Below are experts of layer 4 (counted from 0) of a mixture-of-experts language model. Rows are named router (the router's row for the expert), gate (a neuron's input weights, with its number), up (a neuron's input weights, with its number) and show model dimensions 256-383. Each number is 128 + 32 x the weight over its row's rms, rounded and kept within 0 to 255.
Before each expert's rows: "mostly gets" lists some tokens that are sent to it at least half of the time. This comes from a sample of Wikipedia text that the model never trained on.

# expert 8
mostly gets: " You", " Love", " Your", " Dark", " Girl", " Dead"
router [ 94 118 130 126 117 104 101 135 136 123 136 113  88 144 115  89 197 117 153 157 104  97  96 144 175 150 128 201 167 197 118  97  93 114  97 195 153 103 121 117 148 143 157 153 149 143 117 172 138 114 171 100 192  84 110  59 170 107 124 148 142 138 154 131 152  89 122 143 126 171 164 146 159 135 134  76 137 110  87  95 169 103 142 107 159 130 140 103 109  72 132 141 155  93  91 156 109 164 111 134 104 119 147 114 154 183 111  97 130 180 133 117 131 152 190 160  81 173 147  87 111 126  93 188 120 144 121 125]
gate0 [138 138 161 155 135  94 142 108 150 133 131 104 113 137 127 136 127  56 140 106 162  60 134 131 104  99 129  93 177 145 172 158 111 135 107 150 117 122  80 169 118 142 131 199  63 157  90 128 102 105 228 104 112 134 103 118 113 121 147 149 151 103 124  55 137 175 154  76 181 128 100 100 135  77 135 124 204 172  93 135  32 102 131 157 132 141 124 179  42 130 171  48  78  99 124 151  94 140 167 130 128  86 152 119 131 145 181 198 126 120 176 113 178  92 163 213 125 166 161 133 148 136  93 129  89  87 133 134]
up0 [ 43 122 202 126 158 122 129 183 104 121 102 176  72 108 114 124  88 173 161 152  73 123 144 147 100  95 148 138 145  86 159 115 131  88 145 156 150 138 158 147 137 168 107 165  99 128 102 111  68 128 155  92  76 176 140 126 104 164 168 138 144 151 148 106 131 129 134  85  77 132  64 246 172  93 125  89 160 122 150 179  59 124 160 149 128 154  85 144 136 112 124 103 120 144 111 117 141 173 157 156 152 154 127 138 111 158 180 129  98 133 125 107 144 133  87 145 136 125  97 182 141 142 115  99 138  76 104 114]
gate1 [143  93 145 113 114 121 129 115 118 140 167 131 116 161 140 124 175 129  81 169 120 155 100  96 112 150 133  76 152 149 175 135 170 132  95 111 155 176 137 142  74  91 146 162  83 140 120  75  79 138 109 115 201  89 108 152 154 152  95 179 129 117  83 105  82 175 156  77  95 100 117 135 135 172 107  83 123  44 129 142 138 140 155 115 164 167  86  86 114 193 111  72  60 121 170 134  82 149 127 173  92  50 156  80 138 149 156 138 151 105  99 124 152 139 126 161 126 130 164 152 161 105 122 154 158 126 100 105]
up1 [106 104 102  86 129 119 141 139 107 115 178 137 107 185 135 130 131 105  86 150 112 142  99 111 102 143 150  72 160 187 166  85 117 138  93 105 124 132 155 179  90  37 125 202 100 133 111  43  78 137 136 110 162  75  87 137 185 137 133 217 134 127 161 101  98 148 170  96 100 125 136 176 139 148  72  60  94  85  93 112  97 142 166  96  86 145  63 130 126 170 119 123  82  74 151 165 140 170 140 190  94 127  96 134 182 139 203 162 144 140  79 150 153 170 144 169 166 114 216 133 123  91  88 166 141 137 137 114]
gate2 [131 152 103 125 120 174 175 128 125 127 125 132 154 152 123 184 154 117 180 184 137 168 159 143 142 137 126 149  77 204 120  83 113  84 135  91 157 125 198 156 212  79  77 144  95 111 148  81 162 115  77 129 136 105 137 104 110 143  90 111 115 108 140 131  61 147 138 169 130 132 110 157  88 202 123 120 105 115 131  78 140 161  96 111  94 158 146  95 149 106  77 128 154  91  52 154 125 129 149 138 151 133 125  90 133 167 147  58 104 176 116 147 112 146 119 116 126  90 144 113  29 151  78  88 105  95  93 156]
up2 [141 147  95 119 102 170 165 128 104 127 158 140  93 210 105 143 143 115 160  90 148 150 152  76 175 139 130 149  91 169  94  93 174  75 120 114 173 115  92  95 119  85  61 142 100  95 160 121 149 127 151 166 168 128  91 139 112 101 131 128 125 118  97 136 125 126 155 141 133 149  85 112  70 149 155  72 122 103 124  78 119 149 141  96 144  91 153  94 125  95 199 107  95 124  89 186 157  71 144  82 148 114 124 175 113 166 171  91  98 139 139  61 141  97 162 137 148 104 126  41  81 183  83  89 107 103 122 110]
gate3 [100 104 160 157 126  53 107  49  78 148 132 160 114 136  85 121 113 106 129 125 150 151 163 125 107  70  70 145 117  60 191 134 127 130  62 129 106 162 209 158  79  65 109 142 161 112 151 103 104  98 152 137 146 110 130  70  97 166 140 147  70 106 156 113  65 116 168 126 108 154  95 124 135 114 113 124 116  90  99  76 101 125 148 155 151 115 110 106 135 157 115 128  84  84 151 116 110 184 113 149 124 117  74 120  89 154 118  92 143 190 115 193 115 133 172 153 150 163 143 117 135 150  69 165 125 103  77 175]
up3 [173 143  97 123  83 148  97 230 193 102 155 106 168 116 152 128 163  97 122 110 113 137  88 141 204 139 144 132 144 177  91  87 138 110 150 137 159 119  43  94  96 132  91 126  87 133 119 142 173 200 134 171 177 130  85 146 170 143  77  83 200  84  80 137 156 121 131 105 134  85 142 147 157 130  84 100 101 147 111 130 223 133  98 143 113 172 139  94 115 132 103  80 159 142 148 123 129  58 106 119  70 136 189 135 152 113 149 154 138 108 137 112 131 113 116  96 122  55 159 156 119  90 176 123  99 178 171 114]

# expert 6
mostly gets: " McG", " Rob", " Van", " van", " Mc", " Hayes"
router [133 131 100 127  71 127 166  36 133 161  92 141  98 180 162 122 134 160 123 120 147  96 145  76 183 169 169 149 147 247  92 122 126 113 113 185  95 120 123 130  78 115 192 111  83  96  83 156 151 107  89 124 161 132 121  62 162  88 187 112 151 130 128 105 168  69 143  96 110 109  64 152  84 177 151 137 127 173 100 187 123  94 115 117 109 145 170 145 150 117 130 127 120 151 112 104 139 101  93 154  58 125 173 142 155 143 118 123 129  84 162 183 115  59  92 134 147 149  53  86 145 119  75 199 158 197  97 172]
gate0 [100 116 142 189 122 214 167 103 103 130  98  33 159 191  82 164 117 135  82 101 120 136 124 193 193 146 136 178 164 117 114 127 158 115 149  84 100 130 131  91 143 113  90  69 150 152 134  96 158 114 134 106 166 122 199 135 118 110 129 154 129 120 177  70 150 185 147 176  73 175 111 117 154  93 138 132 101 117 170 148  88 183 140 181  86 148 105  64 191  58 150 121 132 194 147 128  87 140 116 107  91 134  93 165 136  96  97 148 206 158 121 132 114 100  98 129 146  93  96  92 155 111 132 135 130 138 154  95]
up0 [142 121 113 189 128  36 107 128 135 139 136 183  81  90 163 158 146 166 163 146 106  91 131  64 106 130  76 131 107 116 101 116 113 142 162 120 175 116  89 131  78 160 128 183 140  97 111 133 132 150 141 162 145 181  95 147 134 150 115 114 127 148  65 165 109  72 112 115 129  89 113 174 132 148 120 133 158 106 131 134 167  79 177  92  85 106  83 152 121 174  68 115 128 110 130  79 210 147  85 187 172 145 154  88 132 157 154 143  39 179 108 140 178 144 186  97 157 163 144 161 126 166 194 132 157 109 110 179]
gate1 [ 93  79  84 131  98 164 141  77  84 165 196 162 124 139 182 196 146  98 139 195 126 173  84 142 127 120  96 171 130 153 162  78 139 138 157 141  93  80  97 129 113 185 112 234 105 127 106 146 137  54 179  88 115 145 119  98 148 165  97 134 100  94  73 157  88 134 134  59 154 157 142 132 126 188 140 117 187 114 158 151 147 143 143 214 143 107 206 135 159 137 118 136 142 172 157 150  72 183 177 111  87 118 168 134 169 133 111 161 171 153 129 165 117 164 158  57 109 150 108 138 165 114 170 147 126 177  93 149]
up1 [112 113 177  83 168 178  95 117 115  76 149 121 147 112 156 108 124 146  62 160  81 155  80 136  74  98 135  85 165 107 146 151 105 141 106 131 149 133 158  84 157 158 105 118 164 105 157 147 144  72 130 130  65 145 137 145 125 125 134  24 116 177 147 142 103 138 108 100  79 110 145 161  91 139 158  86 170 145 136 156 126 120  45 139 106 161 114  73 144 116 169 133 133  80 136 193 163 174 131 165 169 144 115 127 123  19  92 170 105 149 150 108 183 159 115 119 155  91 178 182 145 156 169 115  79 124 114 104]
gate2 [174 174 177 103 156 106 162 131 152 142 165 173 133 119 132 167 167  94 112 165 106  97 138 134 120 121 125 129 112 188 112 128 159 133 101 129 152 111  94 143 114 105 128 161 151 111 108 152 115 143 177 201 162 137 116  58 137 121 111 169 118 162 159 124 118 147  88 171 163 154 150 166  82 188  85 125 138 124 125 169 148 111 156 121 131 129 130 143  82 147  92  95 121 146  80 126 139 134  97 141 106  65 126 153 135 138 124 118 113 119 111 135 118 100 127 129 119 157 152 101 153 106  89 121 149  69 102 145]
up2 [148 181 190 158 160  80 175 153 148 115 126  85  87 114  97 177 139 179 121 152 121 161 128 139 181 147 130 156  98 133 159 129 194 137  72  76 144 142 141 181 120 145 124 149 111 124 171 113 142 178 157 141 176 127 172 108 126 190  79 195 119 176 102 193 143 140 101 158 176  91 100  63 115 192  89  90 133  97 129 112 104 122 137 155  99 110  66 162 154 186  98 143 100 137  90  89 172 130 139 230 107  83 115 139 130 193  88 109 143  84 139 159 154  32 127 149  90 126 157 132 180  80 141  88 129 102  92 111]
gate3 [182  83 136  89 179 129 164 152 164  89 107 138 122 108 114 115 135 141 131 143 121  97 132 126 181 112 150 176 138  70 127 145 119 123 122 126 143 154  92  96 100 128 148  60 155 121 146 102  75  92 131 150 120 193  94 157 149  91  72 171 185 165 120 130  88 131 139 166 159 132 148 119  98  92  95 129  70 146 105 142 185 134 100 112 169 117 127 166  77 211 137  96  86  67 177  89  84  90 154 150  59 106 122 124 104 119 206 143 108 175  71 155 132 143 165 158 147 109 205 127 140 145 132 104  87 129 123  88]
up3 [136 101 151 131 206 152 116 112 103 161 146  92 109 140 146 128 136 109 140 115 105  47 168  89 108  99 161 111  68 129 156 119 106 167  90 106 106 166 175 140 182 125 162 138 148 189 131 136  95 104 113 110 128 106 120  96 118 186 166 113  96 166 168 125 123 158 125  82 115 137 148 103 115  96 115 115 134 154 127 100  92 104 147 136 150 146 137 158 159 169 118 163  63 104 112 162 183 171 149  58  96 146  85 147 121  87  96 171 191 143 133 118 157 135 161  82 107  83 166 188 173 146 129 143  70  91 155  93]

# expert 3
mostly gets: " club", " group", " league", " Championship", " championship", " team"
router [132 170  76 120 161  94 205  97 147 142 109 130 130 143 126  78 168 116  86 165 115 101 147  80 153 151 102 137 130 190 101  90 142  69 148 142 120 139 128 105 112 118 170 165 125 114 139 194  99 120 140 125 116 126 110 144 103 107 123 196 139 100 133 175  91 156 131 120 120  99 184 139 157 133 103 135 124 124 116 110 156 105 155 146 181 150 116 167 120 168 124  79  72 135 160 142 210 181 129 108 102 141 131 187 142 104  79 122 150 168 116  89  94 116 149 161  65 117 149 147 113 125 138 159 153 107 160 111]
gate0 [118 112 115 160 137 212 113  89 111 124  91 134  99 106 124 160  89  76 102 124 123 102 130 161 124  96 158 212 116 144 126 144 112 113 135  74 125 103 107 160 122 106 157  88 140 119 142 104 125 117 108 110  90  99 113 109 110 150 100 160 172  97 139 138 133 106  99 187 136 104 150 101 173 129  90 125 118 111 131  69 118 165 125  91 102  98 144 105 102 189 144  58 140  66  83 123  87 109 116 100 130 112 105 144  90  78 119 110 114 100 137  20 170  89 119 115 154 121 149  81 135 120 105 133  85 104 162 123]
up0 [ 83 169 101 113 160 147 155 174 142 162 150 158  82 193 146 133 165 126 142 139 168 146 117 116 160  99 190 175 112 119 152 119  74 128 147 113 117  81  66 109  93 110 154 132 123  85 115 168 153 177  51 134 104 134  94 163 141 135 138  77 134  78 113 170 150 156 158 160 136 126 145 104 125 127 166 136 107 101 183 121  94 157 141 171 119 116  75 148 143 126 134 147  95 145 125  98 163 147 140  78 124  52  94  89 153 192  99 164 113  98 165 143 101 104 144 100  88  79 110 191 170 119 141 121 117 154 127 127]
gate1 [143 155  92 172 120 122 150 139 136 137 146 125 120 139  87 121 134 124 138  94 160 115 189 112 133 123 123 128 116 149 164 137 116 125 136  58  83 106 131 186 101  47 174 108 144 126 123 116 151 126 146 127  85 148 145  58  98 166 173 126 124 128 196 175 139 144 169  98  88 131 155 174 149 108 163 177 110 125 106 139  96 120 102 117  79  94 100 114 133 104  88 125  91 167 131 178 109 137 153 177 105 120 108 167  97 134 147 162 159 163 109 143 123 125  93 128 166 113 128 103 141 114 137  95 113  93 160 165]
up1 [150 160 163  88 126 138 101 136 132 143 112 149 100 100 176 177 124 131 130 154 121 154  55 155 138 134 140  98 128 152  72 131 112 135 150 222 182 134 158  59 152 149 108 132 133 150 170 138 137 115 132 128 122 135 107 157 131 118 171  92  87 136  82  96 159 159 113 141 125 185  78 115  82 150 160  71 115 106 167 119 133 147 143 115 157 149 140 112 106 120 143 139 158 105  96 136 101  68 122 101 143 135 129  74 228 119 136 122  88  56 165 128 161 122 122 141  39 189 134 102 117 131 172 146 133 138 105  68]
gate2 [158 165 172 140 115  77  98  85  52  90  48 120  89 106 187 120 159 135 137  79 144 124 122  91 138  82  63 194 133 118 182 144 145 150 108 151 144 101  94 194  94 108 134 109 100  57  84 124  94 100  46 153 112 153 106  83 120  91 196  98 104  91  86 126  84 133 114 121 157 127 102 141 134 133 138 184 190  78 154 132 143 156 110 124 135 125 100  68  92 139 157 208 113 179 114  87 166 176 152 159  64  78 110 111 103 132 145  63 177 135 115 105 197  57  94 140 112 102 144 131 132 197 155  78 107 179 110 157]
up2 [155 108  78 119  64 161 126 128 214 122 133 125 158 118 151 142 141 131 161 109 149 204 124 159  94 128 175 144  63 139 117 182 174 126 153  54 150 120 128 118  99 196 139 101 191 103 176 110 188 140 142  59 155  79 181  59 166 121 137  74 151 171 124 113 142 111 203 178 177 135 102 116 116 143 167 171 175 126 143 108 162 146 168 132  93 137 158 142 139  80 104 102 134 109 107 144 114  52  33  68 130 133 112  95  70 157 141 148 102 133 119 201 110 138 170  99   5 133 146 185  95  87 157 124 109 170 118 140]
gate3 [129 143 131 156 148 151 152 133  63  70 177 122  78  90 158 181 107 167 122  57 112 141 153 101 118 149 125  89  80 115 162 130 104 132 117 136 146 122 100 132 128 169 161 117 153  70  83 110 143 125 144 150 159 154 127 117 101 160  91 102 187 135 121 141  53  91 110 139 115 117 102 180 140  53  76 113  85  93 131  85 150  62 129 122 130 150 109 154 168 129 109 159 153 119 114  91 116 149 156  94 132  91 145 133 100 143 108 165 129 125 112 105 196 166 133 144 111  79 116  77  88  88 130 134 123 123  96 132]
up3 [143  61  70 112 124 151 124 153  96 134 192 159 123 128  90 193  98 122  91 146 182 133 111 148 156 125 153 153 159 115 111 109 140 157 107 118 131 166 165 123  87 130  93 158 200  92 132 112 163  79 222 137 147 154 120  94 160 128 105  43 106 106 112  85 105 110 136  96 124 100 137 124 128 125 141 122 100 132 177 132 113 121 101 149 144 124 140 147 106 154 136 163  94  73  90  82 151 116  67 166 148 132 122 145 125 134 141 181  82 145 130 102 176  86 170 179 145  88  78  82  96 145 139 131 132 136  48 123]